{"hidden_size": 384, "norm_eps": 1e-05, "optimizer": "soap_variant"}
Below are experts of layer 6 (counted from 0) of a mixture-of-experts language model. Rows are named down (a neuron's output weights, with its number) and show model dimensions 144-191. Each number is 128 + 32 x the weight over its row's rms, rounded and kept within 0 to 255. Numbers have three digits each.
Before each expert's rows: a language model's description of what the expert responds to. This comes from a sample of Wikipedia text that the model never trained on.

# expert 17
It responds to: Name-initial consonants. Capital consonant pieces starting names, often Indian or foreign, such as K, Kh, Sh, Z, Br, as in Kapoor, Khanna.
down1:109142136107181125149179151123136132115160099114130092149114107080153131140149129090099114135116112161193117108115100163132112185142138153099159
down2:130115106085145089120119184126139145200138102076142135176165154127097158086156148125086159181104116140188063130139118087167206201023124142152094
down3:142147136075157115086118188183125070110157197149133077146184050139122091140144119113100097156087148178128126139222154145180033111215137094144171
down4:145111036109138135155126079145103082126099159160168145141151092084118156065141126151115101136076141179098146153085174119126094060142105158193102
down5:097150124158098097118164111154113108104163106095100167181129167141135088124109123087075123134083108100127132066121144130134116125039108148096093
down6:168077151103139099118073110137119107109087064089066115161090108152096182099119157107122048148158129150151160194128087126151158171099106162094107
down7:116166145148116167083139074124080088117110148143145111074112083131073085079140132051166130183117149122088127077138157080101133175119131097114187
down8:193126104201117133160143057109118127111106142056142123154146154098178126166104109057080082107152134162130079092144189062139127079183154101096125
down9:135141085169088151099164165165131151100129150170090150169162122144104120133125090199193153149144068163132113151127087113171112126127080173157173
down10:109115161154094129085090118091064156128071122142106071140117080086128133088134108094145144092118134105129126116067132092164130160143111114067130
down11:115158100139163120098141074148072157148089151126116067136128135116164111106152086054090201135145137052119104173078098151152095117120146112137120
down12:069113134141136089108136116142104100107083133128145123104090160180122161127090162149134099156096164133128166117164188186117135147098187084174111
down13:073116132169084181166120145135107113114153165043131112130126119137081100129125141137129140148151137173140151099107148132070121151135171114179119
down14:129127114167143103122143161066074129078096092104133133132093103094153121111099080211082177119147146116178061077132086169192094121106166114129127
down15:091087119192133084126208084138089087157151056187123111156167099133118141226066157132143181151124132142121076134123129111144143125096126115105171
down16:127147105050113164155119139133136155159147180121118120087191110111089149104162090102108132145171074141087125070177155139071150107156122153062103
down17:133104192141126060114105176176043111151119107105190150121122156075174164164144077135084112096141144107128111166125093137183043157150135161138115
down18:103145131173042155089065130157161133105126130154098092110165170105176131112087103121170122087146136098176123120149138147144127160118168136115138
down19:113126150157082145118071126116130066153062117100090214152077089133148149153122179195080129083039076128166104174110107127128123074121081211100162
down20:088106125115157095105060156075139153218140157131140089117126134116149116071131054098092178133135140134196068120112158099067162133112167112110101
down21:128108121147149104106082154133099151153140147169129186140137142137106158063166182155145120084110130041101179236129201130118160100101122079116089
down22:097137071092148130134187070148080171170123091108171143134113091127107128147113067147144106047162142101149131049138078072106162196179176142103147
down23:121062132177110107192189154074172171130117116190095146111117090153093139132206099096117120120165155115120130117134113110133166140132160145113115
down24:158119095129144118138154161129145113180148118077101090095139149127119147188123140111148105106102152138194085166124144092075236110113135094160161
down25:102167178132090089147063126144102165135115142157131138098129126112187089166137143153169121107156167093147195116125162116090122113149083096119103
down26:099093057125089167128113157097125018126157183111137167167113114111176118124084076189122137094139139093138130108076168091136124126144168133113105
down27:134157125103154087114201092121168108105108152147125099153126162142173156159101137070126162136118145180125117118145176135126169101108108148180154
down28:067140166113145126149126104095126173095121112069132162130139109123091188134127141133145153107118160093139175088141150090060172143182156197050162
down29:129100116102149102084153144114110157092118114092165140196107146119123175134106100136181144155111154105116156100099165127122132137166154091125069
down30:107140075173116135145111123188146135165117138108096120149158178158141091123143118077098084120130185157134114109155133129184101156116149143073053
down31:071145140105175102109131161144118164167129143143122131161184076095103084146147087093113152071059093172063137136122111165143141159132117103086195

# expert 6
It responds to: Names and name endings. Given names and inner or final pieces of proper names, often taxonomic Latin names, such as Veron-ica, Choristone-ura, William, Charles.
down1:102162099167057111174059092195149116094141083176094107127088137121116142146106109101119129155150135145119132128165119128166153123154110098110105
down2:167176122135115125139128126069135149111161104176119176157128110145108157100131079155168132059115110162099158066069119139041183151105156120166131
down3:122108112128151065139132115142155151068098170176098113113129127148133108102131171124073155135100120183172106104157149103128184109115111121106113
down4:184133129118212117099143116139127151142114104147144105121136097162081130076129130134169139100164127127171092125119126155114087082104113069104155
down5:129149127113114154116125081126160100111139184155155120168155149107103111170143125101146173201098089146132129117161161124117062153164116097169144
down6:146150108095102069096178121133113139145140161080107095114111216137142114154099123163126115082180146153069144092151175155112146115077140106188118
down7:096169141091170133088198136123127115105171073150162129193164137104095134077118138175100116154104140100099168165157081163082171135163162134112102
down8:090156165127150168110175126172155085144110184209095151061153111168109121135122132130189123179077139150135184137115113131160091152097115106112174
down9:176171151163097124198109116195182122180123090142193108107136140094056116145150150150155153103161086086129107123033152158189192105158108075133100
down10:128169175139179174099091155156130128124102132105176198136168116149129173123127134142137071078110128122177158123187145074156142150173113078135140
down11:130100155142110195118122133209143141132126182133112077179152135073152126173122036132118126173176182116116124144078093092110131138172126098140107
down12:125176031088162157099117125081207108146188114070111144147100170126094065049123123165093105106117123155117181117129130067173135087185121111131077
down13:094160169136070091086117144174156085153105181117129123162050119115135136138126135090141112169139234096084054163160160134111088129124135093122111
down14:182084098124112109168182144151143146066124172109132134144113106117093138161109108077099065110066146151115167063152136123098120132097138115157075
down15:164192166107150150137073096146113115104112116148198096140130136120106103130183084158195104094115128165139081138093110068101147124142130112112115
down16:099111155122109125144080062160107140132125158093104188101114144159144148104058136137129115114118128188119172162175084153120178133097124093067155
down17:107115112155165113161087114092089117121052129199137170116136116120105105109156139129172129120155183067101110075153139124107155120162173136119109
down18:158118166148113055153190105147143128157137095125102128146109110144148104175162091121109094145128049136084122051187145120125171144133153158156097
down19:077156130112099125132137152126150090127126118114119147101116157158101141163191157167073150147142095103174184139161130123113098127181158123125072
down20:085155156121151178096108132137134113146100092073104125212154174105153137073107111126109148152133171126120143176170114125164149098076181109138143
down21:135179078092142104113183167093123164173185141127160117127091144172090075091092126128097135139087203150132083114100135133121157068156151100119142
down22:111124115150136063156116129139118184103076136119106105145102117123171130129071183119153106172136112088069127149099131146146077139096165105111069
down23:094139187110088174109143172078123134101143130055204109111063138161159099161146095130142096133094119101158118102121145139151144113136109091138127
down24:088146111134157082110120145139141114121143170179110143119112104170144104141161092144155089096067106145170153160069174173117121109155094124096122
down25:151055174108122132125118091145114115167099148118094096113119133084115154142137113174109141118159140119101181107116053091128061176129096174094109
down26:172100134065116088188104111070126072135140113115170134102102060109122167141164130186163099107121134147108104190144121179063134137121146155163103
down27:160122108111141151149098127126137113124105148094144183101087130103126182137102121119150092146154151089139181159144135197184168152089188115079132
down28:168138144127150140128130083138114114060128114082122146133097146107173147160113092119162175141136132076090149169116123139132142113092114090145131
down29:083144080115116129112094107122093100160082197127140075129132144136189122123151068084121182118140091140101096182141066099158121100178149135097159
down30:122185124153141169122126128178111107126100156184105094090094152206149163129161109064143199137080155121121134137028144170056126161201108144151119
down31:123126140157080120097073182103144052156127072124136158127159148130109180141105163143128105069137060123233110138137147140167152133118081111088098

# expert 19
It responds to: First name pieces. Opening and middle fragments of personal names, often Romance or European, such as Pet-rucci, Hen-ri, Fran-çois, J-ó-zsef.
down1:177178089188158113127110122177127173124121211124119131135144148132071180126131108123151152132140166137000174080100178078137067129126100129131122
down2:137125079094120127125099068177112172067094124099145107140100139132185115127116127094129149097121105065100126098103091116159174116167065104135103
down3:120173099143125113123119121140122120112155101147165201095129108107054137080121105127113186093191167117082187084081133074121111068159135129171170
down4:065097165108123131179118128127094140136167121133138167118110105131148141095124144141095171156131188168142084138124126106091090083040090146122140
down5:152133123116115042113129158181128100203124109146118179118162122139144135086095106114078161158174198099140134124191130120135122115189135130163110
down6:134129074094114190125112122170119089118124100135160007111125113122130188159136138105168147131160062141066129127171107110121121104132158094117108
down7:107104150122145136158148163138111036133163135081144083039092100058125124130098112143141131091204113124108102138076134067047120200153110129123118
down8:082066075135147126119119119125131118136143153154105127109124136112183118135165136106090092179179193109161075130173122171087128126073156135097139
down9:133136094068075176174150126166153109176141133102181135098119127073130120126149129135100197152138130136112141111131064170116097127126171144115127
down10:149115118164129115140119075133115143112119143146098108118179117052137138155109089075125156085086183116104129138178120107087117125129149087155104
down11:092102126085120166152150146126178089153092146193151209126116085176109151120116138153153087143106149129150160111128122141075205149119096149140122
down12:120141132140161144096104251056181142133138147146075123136140128101109158109100189133094139080136105136141137116104130088104084135186149140160114
down13:101118101151076129094106141197110095115089152094159162099147124122130099114146161125090112160125161107084126143162108146119139081153174105154083
down14:149132077131156130148145100158194123164131152104100123117103177135181079149057132109153108118103136168171102147175087129120139113118166146134145
down15:035123140118127157170183078084129101112143080141120142084119107078156155112146140150137109078135117141172154163126140159146129126116131140099113
down16:125109181108083147137175102110110112122133103163146119134171159129132086101110130115095191150141097062109087139143129099153145117105131151108129
down17:173105145076156167135079176102182062115055127124134146127127121152115167101198150115089123181194162111158074106088094171094112163084144096119152
down18:143114189121130137112126144136071079130141182095181105123158140158105120139132166185170076073179088164166150175188087130042180137169112128123121
down19:112123102154063090150141077160151088170149191129091127070132119138116132095131140135102126111121171119152072112135202077130077193218130120173108
down20:148122076155100146063129197130146105175130126126211125123145152128154109096116130158098097122095139122031163138152124093114125152085122146115214
down21:096145180092152131120149123191167124093083142071123136126108137182036063087141109137080111098118139099098122122130143148181110071074121112119130
down22:099125087162134124061137179062136125136130173101098132065187123106196131102097122168142043104137183146105155123139142165094119110136100112153104
down23:168153094088110079118133159088140135165089136144131133113216140087139127177115171100164118130171153120133125186180161147144119066140168144170153
down24:137088144135206108204162152124148119111080126168125179128150140154131119137138136125128133166079147150206116114179153129099128142102123166147100
down25:153112147116094139077097132105111170168185125140098152129123110149108177121150088093104113143106142134149124118133158125148173064108148139105123
down26:188106145109137105176147119146151142061050167160142100084110147143149115064128145193173148148136108153102107086170168154094145104122138157100138
down27:150098114055153117089170135196066086176121156135128128118134144091053126096132132147138125076159166220139109121101118109109108154122108076128111
down28:125128073169190106143176097112161092150130137174139105121073098122146151132138208118106136157121123140131132140114108145167202149059076156159115
down29:065125096154083146117162145110113122115167088069065171123117145131110130180196151082119159120172189136063118136113174074136104089124132112132116
down30:162083131167132092093084127169124109162137134124129218077097164133107182093114103101135089142103107110113139102168093131141121172124127119167143
down31:128164120129127108098080111108107132134125116082125072135156134166159150070118103147099137109085181112159116149084160099148090103220101169134090

# expert 27
It responds to: Commas in lists. Commas after place names and list items, such as Thousand Oaks, California and Boulder, Colorado, plus including, in, and, of.
down0:158150127156149136110103187151113151123159063120139149088108094086109160110107155159138139163130185095116160112089161126154137207080116082117154
down1:105133118071056143169097113149116153113103095137139129131161161158157149086138134177181142178146100080130117137159100159126139143183149121051124
down2:129070161134183158114136142139055182110146111155114129119169155092131127163172185070146124199141165169147091105155143183050120141144080137067183
down3:104103097131190108135107099146132093189057118122161133139144168108147141165146133112162078066082143153114133153102081117172125131142107104069115
down4:102114131137151081130178107108055089157159096182157164155148115146141062095115125174152096112124178112172083065079098111179141117138073156143145
down5:079106089077192099102143131126194101097100134174141166168064109113160086175170100172161198162190127111090101141133134141164168144101166103162127
down6:100110101124117104180117036117122145129171128137159151157173149126121133109136117106088117061130112118069063144162130166106108114127146104098091
down7:120139108091127175143137145096151052100133151084201115133139092158152152109123137138143111140176107123160124146197157108161124134206099177157162
down8:123059195153122130178107166164109186118114133080111159095135104144189133147157145051083096163135121057133107131142134123164065135074070123148122
down9:138157066140168110083088196126119095131108180107125134149140162168141131140144075074088161094115191070097159152103107128170063126095165134135113
down10:146102108178155148130132181121077185171099101107125091147105116151106120119124135120142124195124111097108154152117129135122096094138109161090131
down11:163148085167168058125105141089065120167150133128177092129180073106121142189086114148172173104141116167134199109057114138123126149124157073205180
down12:099148106199124109094111127103130091131154085161099162093112129069140133121160092111128111150125156118093132098129140090166145163102116112095067
down13:166144093155165146039167126111093147104137103166137122139119106110105152076097087170138068090095146093115177109119116106089128068086142120116175
down14:116146108083151133171102048177115145131133117107181140140116144135116055193142091131180089202144134127101163132113173183117087145093108129096123
down15:173182137075157128156150141159120076150146150110120107173129166121139142124098148101088082108124200120131125161166104124149078154089099151147149
down16:119198127083162150149115137090147119165086156154117144198075165154195094142117118131086112150102127117145185149116076126093177111138070127174098
down17:096158129128189126099125155162150146194112091097045125164093145144082132126149134142152111142131127125185127126169158068087118182143119115189132
down18:163104076149102131079133116159110087147121095122145191141151135122151093124169169143140135108134138160146090088128059117070129116175150140131099
down19:123124134131111117140105172136130107077132212110173171146160114138135173121113083109128132000146155171122123131156119154161138161168159079125139
down20:138128106110140151119122135090123156105089080114181113098155133143159156124102145141175119065135145133096126122145144120127067081130068076114098
down21:154138170142173077076103168138145149114105092108118152137115141112097186124198130129144109097135069095118094142138140135125154152146097194137163
down22:104135096142092080099152127111119094091118136082170045101182091084129144159115115117102114133171099153112140183174122154128107118157117167143123
down23:112077182176123127134087112173135126149155123093175146216100142099161128088146130106122091167120154087134137058140149163148137083129107103174145
down24:147139111143105160144107135138119156157104159136095157143125148088081191102178136087126140164118150083096163092131127151166129123145116147186091
down25:156116125093079135137119067155122138107106167147174166125120149078144101159158128089104159171138115148141117093143086149125117119139156156165134
down26:121135065116064137091145131153113149133144142089088062150139100147113125179152099133177143140064108149122128139120125120074141140122143142116072
down27:140093168182131127112140131123159199112145113035131105125165135084077137119129104087094106131151118083143171117104142081140103102101100111108101
down28:082140148147142165094172140100151093108099146118083139170115128193136127068162122131140127114089109130137124098193168153173090191107142156117166
down29:115182156088186168083137134104096155142138105160119123129152124134127096061149089107058116125072109178142085165117125168141160089122107130108130
down30:188140143173104075129107130153141113138248148106146157111123177097149178089131144155156179217121124162151162121093108170124139152126125186153158

# expert 21
It responds to: Clause boundaries. Commas ending phrases and clause connectives like which, where, when, if, However, plus year digits and final word pieces before a clause.
down1:176107096082130132224213102118142100135098157181163091148127132118150206101107090147122096110167137123134088099092105076092163178136094146116136
down2:110096147123127155123082157184112117114113094118109122142148135131176116130146128217116169171098168094114166136192201141125132118119125170105081
down3:144145169134111112140161178163106047126163177153135054155203101040126072067131158146122136187187110156189087101134088054071146098071058129134131
down4:144139119154166151083150123095126102109101146087150087154190131085068173097116133188117146172120135095157123127078144083062168075078116116194085
down5:086147069131155114174110176129125144090133076143166081167129163167113129107158129114073129113142109152127100132116152136139120111180133174092085
down6:181164128200103152094117127062102113109133154147112114134122152176117150177150209104119145113171079192064128092099155104092110101120087102140163
down7:135171111150098170050173098154123163111140125111091085127120195216140080136134129152122157061067096130144149086090121137191116138161152081173045
down8:114122121154172150127118084163120100183156112131122151193139137073136164130126166177151112120097170135085151078109078101186138154139146198136142
down9:124164098161131177143167121104097092120151090107136143076187141156134153107125133110137125117125116139194160098107142120145124133186130098133148
down10:123147167102092068117083116189161120098171115168102067116119119100074101126122179151124170123107116181126104127100137101164107132101124157132130
down11:143099117193140121130098150106085071082151171144122116151105057122147180119107128131119184116168115073093143136171094160158120142108153097120079
down12:170136152215115114121190083116144113135187107183110124135085161070138124046102154141160146087140173111137101108139108134174135115055083074058090
down13:152093090152095132137110174140205166105140093169130158089120133136163154134105116160137161101123178148104174144130142184130118112120092146079173
down14:101183107148176116092172166139146117121127113136078087202118103134151132121109102135108151147088093119108071144092128099126138123077148129127121
down15:122134119129117104170170122123156143098061110173179113137152153110195101122060134136128092129156083182116127116129104157168113071164046086113110
down16:130122136149109203156160149082175125185103158117093083109099127143114159155110123138076144154122198134174134117175092127153126084155179070125140
down17:156150131153063122138111131149148166172079140157096098066107199163114187149099193156103108099116110140105138106141135163106149197081093150090089
down18:123097155098150081132104115130104055120142140174082150107075094151155093116141115113107191132162108132128092156084164133107155171152180109147112
down19:187155149123160126181162143141122156108192106095098145100154112116121124126129137141143084101140167142147066107122156119203129124196174123119085
down20:142193082127108103108168150118103112103113105137074207090177155048145129134128122149165133104105059116108124056094125063106116071148154124172138
down21:167204085098120112159109146136143105108151087183074139164173144193102133128132197136126154084139177114182178131175148124120196128112151115162146
down22:224216129100178151060153144127102167146150128122103150146117140077116130140182169133122166106136137106155094158089129082131142121205145105105117
down23:183153119177138133097117122019104109129145124099126168085089131125102123146118104189138102144120157176079136133077121130174078158149130144169122
down24:105078072156127102128118091160114121107162163079132101165147122133149138180098084139058097109119149147100124158131125090098156133158088140129179
down25:077168108138157151138142091112124124049124138110119194161182090119106169139066153100102121090158119137107118135134119109149109121138146157126115
down26:122093146117127082141104015083121063049132181152113137141149160142130104129123150128137130104089131165112190108197179117158099124174109142101150
down27:083118100159059130130169154158145147153144033178141146168112153106127104154108161107160125115114186101123071150088134150166136077161116179074123
down28:157144100140198162167076178123137120160142129159117171161093128123085152098183076118051132155147157117130163146147155135140094161081122140090156
down29:099106063154088128145090123147082128094120252075158129095153160152102085080078122105102126127156128144112173117092134171115056095156063122173127
down30:121128116103092167137082155128159104154099102171109158141119153088114090119049133129094137101135136109094107180094136159136079143090129143131134
down31:159156156117209111104195155088112127161137151077178123063136111071104125104180116136125153146139102133129115108136083176079107118113098149111081

# expert 7
It responds to: Coordinating conjunctions. Joining words between verbs or clauses, mostly and, to, or, but, &, also commas, e.g. enter and exit, used to determine.
down1:088178141125152164068137153133106114078174095124132139095155148160123104167149122135112092151110163172158119126127101094086091209064136164159142
down2:203129150123117074153100095100044100116153141145122121142130167075119088145179136146109120167147149144042113128163087050123105108176156120167113
down3:154194119169142125102133152099169162089112165123081141140113152087165146133183142150143164145105084115152144093111151137087124199147101162153148
down4:128088133094134145150136072121158167131125089165110074144118166101061139173159100144103124131153080067155112152151117189087103157134088122152123
down5:120097107116025138132127155105116103092101061180133101115108134093126188126116162123171137124116114123111141134186188132135116174117112146128143
down6:092121114176205075083148134082104178160093098181121115086151146171146167135100154159131080109122115098156148110151147142108123104076093159124164
down7:103130147175142177185130113140146073161123055147174078149112146032089156146182138119140120103141091065145126148145171134153166146156089107108183
down8:119174124147114199114161118101161142127115118177094079141117184094129223121113154124137187149078144091162115161104098200114113117104145111086215
down9:148126171076063103157132118112120138131111103153133132130144134121152100194091163152100132095105157084087138143169088083116101128111127115135093
down10:184051171099067108077127132140139136189117114127065089125132185140075148124114207097112128113137116113118132122127075126215082174103130143195141
down11:114164146088123138134124101119071133080112136121114121122164136092084161122185105126074118090209148122145130128169110143143095100127150175105188
down12:089146138162105147138166110178160125118163106087155163152144189055090073129149165106139125099154114095163118126158106164108115132102106102107030
down13:185027160034119191089192091120104131086147063150098184093110116145071160180118185160149079147117145132098165141088099131163117105186133102115119
down14:142135116077142148061095137130108144083092171097135122143164093126099129178134197080154106152139098098101176121066115060121142105143107066124162
down15:134112103103177155114104071151132126112175121172108073139141078090119131102119154103158150153061163130114138074089135074100049120111071147111147
down16:126195158081121153160136149147180187148128129156185097114140098182149136117119128098099138121108124164141132126130160136157054094051101139169132
down17:084196102106082166116158110137124129166102153114159133157168159117087180145119157142128196103085121176101152144147076099170121156180090109131157
down18:180132167168128152129177102183150135174127141134142083084136099144132091150148163126093138107073127150126169130159094189135149142152107103141150
down19:165167183147107171142153196129147098092138163160128135096176136154194125105113170097126132142083127094073088075116133113086142171124122141130096
down20:101091150113164150156091108110192154120132145120155190160123126157156120145090147133133104125116148119121100122191128154173100146165103135088127
down21:141128100056107142053153138111096171135127142141161074148149090119086132111200155161138132109181073143109123087170111125158179100113130120177140
down22:131058141097113148153219115139133096171111117137040126104190135184166157158134121162098108109105136111084134135104147078157108164138124138126094
down23:173127131152168119077200170146147096117142080118101115188169119163151152129119128092176114105149096079146164110086154135155093138157131170120157
down24:127088161161175138122102123070095147114133107153122078132102154111094129068143094080124149098113173107125109160133110190125096121079100131155132
down25:112196086092173124162102136091091117084035098111172136180094126061103154082134177095132107135121108146124141117160167180130143121150118133175082
down26:084122057074122178187075144178097163100135092157128144156056134130141074091116123071094064078145083083148134142106084087112141135091132182139133
down27:150098102177179149163145127157088103174068161137110104123162121136141150157097081139131122141136123144114150173129148161155142099097148139087150
down28:153126137153110156123097093109091142137108144059131143119088102138140115165051148124116130084090148153156112146116120107191080110142148093175178
down29:116152082071042098126108153077070139141156160142144160092139114116193120133137123146184133181137138118072086154125169167125181119080146151133149
down30:160110113192080127078166079152100104129181160168134115125153069129146158111121112132160190097106107128060153096105090169088114150130108131138131
down31:160125161115181131152158124144165173146197111127165086134131140120161137144111112064094094139120076084091109128151116077177063162137167103127173

# expert 14
It responds to: Space before numbers. Bare space tokens and opening parentheses that come right before a year or number, often after a table pipe, comma or in.
down0:137073158143132094108093152199119147101161088107150115127104151194109102121145132137169101156053112183148148142119121122146129145144138126163104
down1:147117082141051149092108149195150103106111139120119156096177172073142188205146088145126098144076186110171095097082095123132091140120075081141127
down2:108107127151066147130117156094187158129092159087134145175103122104087171137145057151166141200061161133104098081138136117145117148172072126121196
down3:137148123152187123153137133136136119167133160120106072151130093137116091151144111123094121206159110097136162190133125109171105131129108111130122
down4:142077144103141068119193095111186153151175102112120146125126055120140136113116110102107137088124163176115149100131089134128148162074143169138139
down5:128121154191126135135139122182131161128081186153102084163139169176105117109137110126136149117124080146174164082187124137178130141170177105116196
down6:151113179143137088096162128148140118161152165189153161142156110161126145136156108130113078102124064122159111145028182071123122093164151168182195
down7:146084088124132126136101094103154128143093120107107146144154143125110135120112126164157189121133165093145111177141095159103123138145090157101061
down8:083130227125159139128127133141140151146074149162137143114144110100097122169167099152134191129176230151149091128181122132102130164132149126127112
down9:127118103126148157086100102149118124057131108105120184131094128056126159122150095145103052111188125062092181137129125069181143171168132232151123
down10:096181105160128086155152079078153131131111127151092156108065127135150068101119177120140131131140165171122110105086160141109065149111107139075078
down11:091210150125107123099096137149173120180166141165139164112121161132082124154116055100120101156098139141130140146106085147075112132083166150149134
down12:218108108110167112086081099136158091121098164129076133058110123112130143128130088153180143117148135165130126174080139096159140201133096193095087
down13:177184132110078136168109145141115052164141132168154129187189139125117168133077117135132132210143106104093116149153128094175116084168165093121091
down14:095153172111155173151166131068087119150066054168158116161144091059134127096114100117092127101094118146167192107105086093102184102084128107107106
down15:113065076151168154106121094164147130173115145170127152142167139156123121107177160112104124138110077124131079208124109152145159114125117071145133
down16:112150146125124161172130023142165125101116131084176118178185117178154102106092089120118145094111167141158092180162181135095201131173099179104073
down17:072140122150103107106166142202145151097152122171096169129105100175162142146134134153121089137150196099090160076131136081108112164073131123101117
down18:098076161110105087172065105138175143102130160145107122104087132164172112162078150214137156120129112166121160072143170113103131108156160151102149
down19:139145098146143151144095098127141089084128098165153134106143174105148178133134120144194131143095112155123076149133092138099123139090153106173092
down20:132140068125106161098149092073113105113145184159152133131104120146188178148085148149176142166165118119129059129144141080104099089142084132077155
down21:110163083143132094189136109170157121130112093112125117131128190095126124101149138146103111139116126124181073119152128163134120137155129107127198
down22:095148182124119085125112131115122164082173168136113146139097139119099109101114118081163094135170145153139133144020127099147082135171103164162100
down23:136152141115112130125119155127117176154191192131146085128086148146125131172056129161201096051156082122108075131205183165164151132158162107114087
down24:126133115121151145152089134155098157154094130090169114152157089146174105116109094122150143142149160119060130132149207205080114142141131179146141
down25:111199126080188082118188115112103193157154115125116124097128178123055165158164123149132127122079125160116191155099154184134161127100134129091129
down26:186178131067117135131153172035097132088125118090109123126106138183157075159137161124058104120101044113166150097192106135123127083139174144132184
down27:094121166106118129133137193156131131110108127173133091093136080126161125131124089145107134115122085149144118210170139122096084101089090139157125
down28:073087106135175152187169128117131146127162171127132179132148125124210140083116146219142125143159174165115112098062127129073156108094148140064160
down29:145142147109136126136108171126059140177129102116135106151142149085146128132180181105135118069141053141039140126156129156175120175132116188080156
down30:170147092133146179093147122152184106142101092097119121232060137110141145104136153082146108138113142121118199118120077161131129100166121109128112

# expert 24
It responds to: The and table blanks. The article the and the, plus empty spaces before numbers in stats tables and coordinate slashes, as in the Boss.
down1:176131096124068141090106117160094101194139136136098089107181110151126148127097177131136120149117111129123116132120070089111101155122109131122161
down2:115090148140128144161085116104126145132131146135112153129136110116107151129111109144092120161164067111119120111138107121135063201199128083151106
down3:139164127138181123075125190157130087174135129102098122164112064094093157112131124144158152143064123102058121127103134136113139164104126120152058
down4:108108099156162159105113153138154117102199111133164191113193095122085144118168146122123053095052121136116175135153071096128137153148175138173073
down5:114104135159127094111082138168175158186145114127191106101091205155125171139143165133112104094167078012135193146094152102148145156125148124116065
down6:077118102111148143125168109120122181094100109125168120137223187126169123178177192120084054057146126129125144110168062106187142117112122102186120
down7:078128131107100139136185131101166105134133125134178132141153109106131132092117153139124082089138093132111159170145126121142146117147118159141142
down8:141122162137067143110113106116103137118151186045093087169128133069153130112160080084099122111123132099166074115143177162138151107163127059142147
down9:115144159133144141116059085161153082134097096139142153164129122157101130136073109146137118106182117159148113128092161139110134157128111172119196
down10:189054140063077189111146100166103059137140108148119081161123104095109160116139197121101174075090113063129120146066131167115147108115150130145123
down11:054074151047121133026146197167148110159150143158091140127132115095118093161088156087096121085091132165083132120116057111161167138158139141190114
down12:106136115046119114147090094153092050083200154135176100167165135138104103128128144127178152156148153191216083101116114138182127144168131081111115
down13:133078124079192162085160080136060145148101144124101082118112132088153131115084165106145085115156172117183109142144183098182126124115144136088132
down14:144176102070075044103089097115138070111113074149133149168128151168144052071197150124112154169194144174118158092147130181137121161123173110137151
down15:047111143122109176099067161079133202096125151146151116138129133122124159106148154136121162184151063120118167121123150166166120141077130134127133
down16:149159144168166100110092098182077130138124134180051114151135181115067092136114174132172153188166123094168162108140092132135124128091098100106184
down17:169153120143109084084173125097013072116129158132139126127166169060101110102079127116122163140098139118128109169097117121152150114117150142129112
down18:045073116109063153117086093147083162139152126129104159110101060131111155080079197098106092140105134113054122143071074115177116102112136152125170
down19:141118129185106110156134160129120145195134126147090166167126112148119134150133135103178126093116094129113129132189107114074082116147122130103130
down20:106128188114093137129109156157185096100158151099137124109110053080159081125061110164079124104156185151075147064180078124111087119191140107188152
down21:129136143150165153070142087147255096162143191126184179060206072121133148142111132138150122100154163117152114163070150160152106133128115046130126
down22:174108113057139095128114093129117136142119112118154114107145229121089146072164080176093067117161146182077167104084116134138083140122229101164156
down23:159094124176111109106106079091158132142121108116118121100090131132203106130123117159113148141100132166144102204128160156160044156191138141137128
down24:117173097173167162111133106127163096095099129183115166108122094066144152171085160147192139115081103162172094088107092148127150101188174200126091
down25:152146111186129138051132155124098110034216153132137139141157101067134102088118132204128135162141138167162147148090131125136082156136153089143165
down26:148181132115158161197081171157109190124148153112135154130091149095215086128162164154075124170133135116083123172149140170108148105104087132103141
down27:159223117132125156189096123087144179117168209088123152151130157117105121133082130143125089112135155128135164106100113134115101124145104166128147
down28:124128106154092186128089094124145150135073100144109110156125152146132142114149120147153138134123089121133156111108040104128114146107101180096135
down29:154100151117165151097153153058169100128077112104149167099158122148152169097188159113138107149138132165056093109079053060158113103123175151157117
down30:140112099106132097078053104106156193167106121111130197146160130090114196096101144172110105060159192130106160163222163182110138170165123075131102
down31:180103115121161151165168102155129155131079073131180114143121162088094177150100145147165182175137068085151109140130105155128074105093122091145126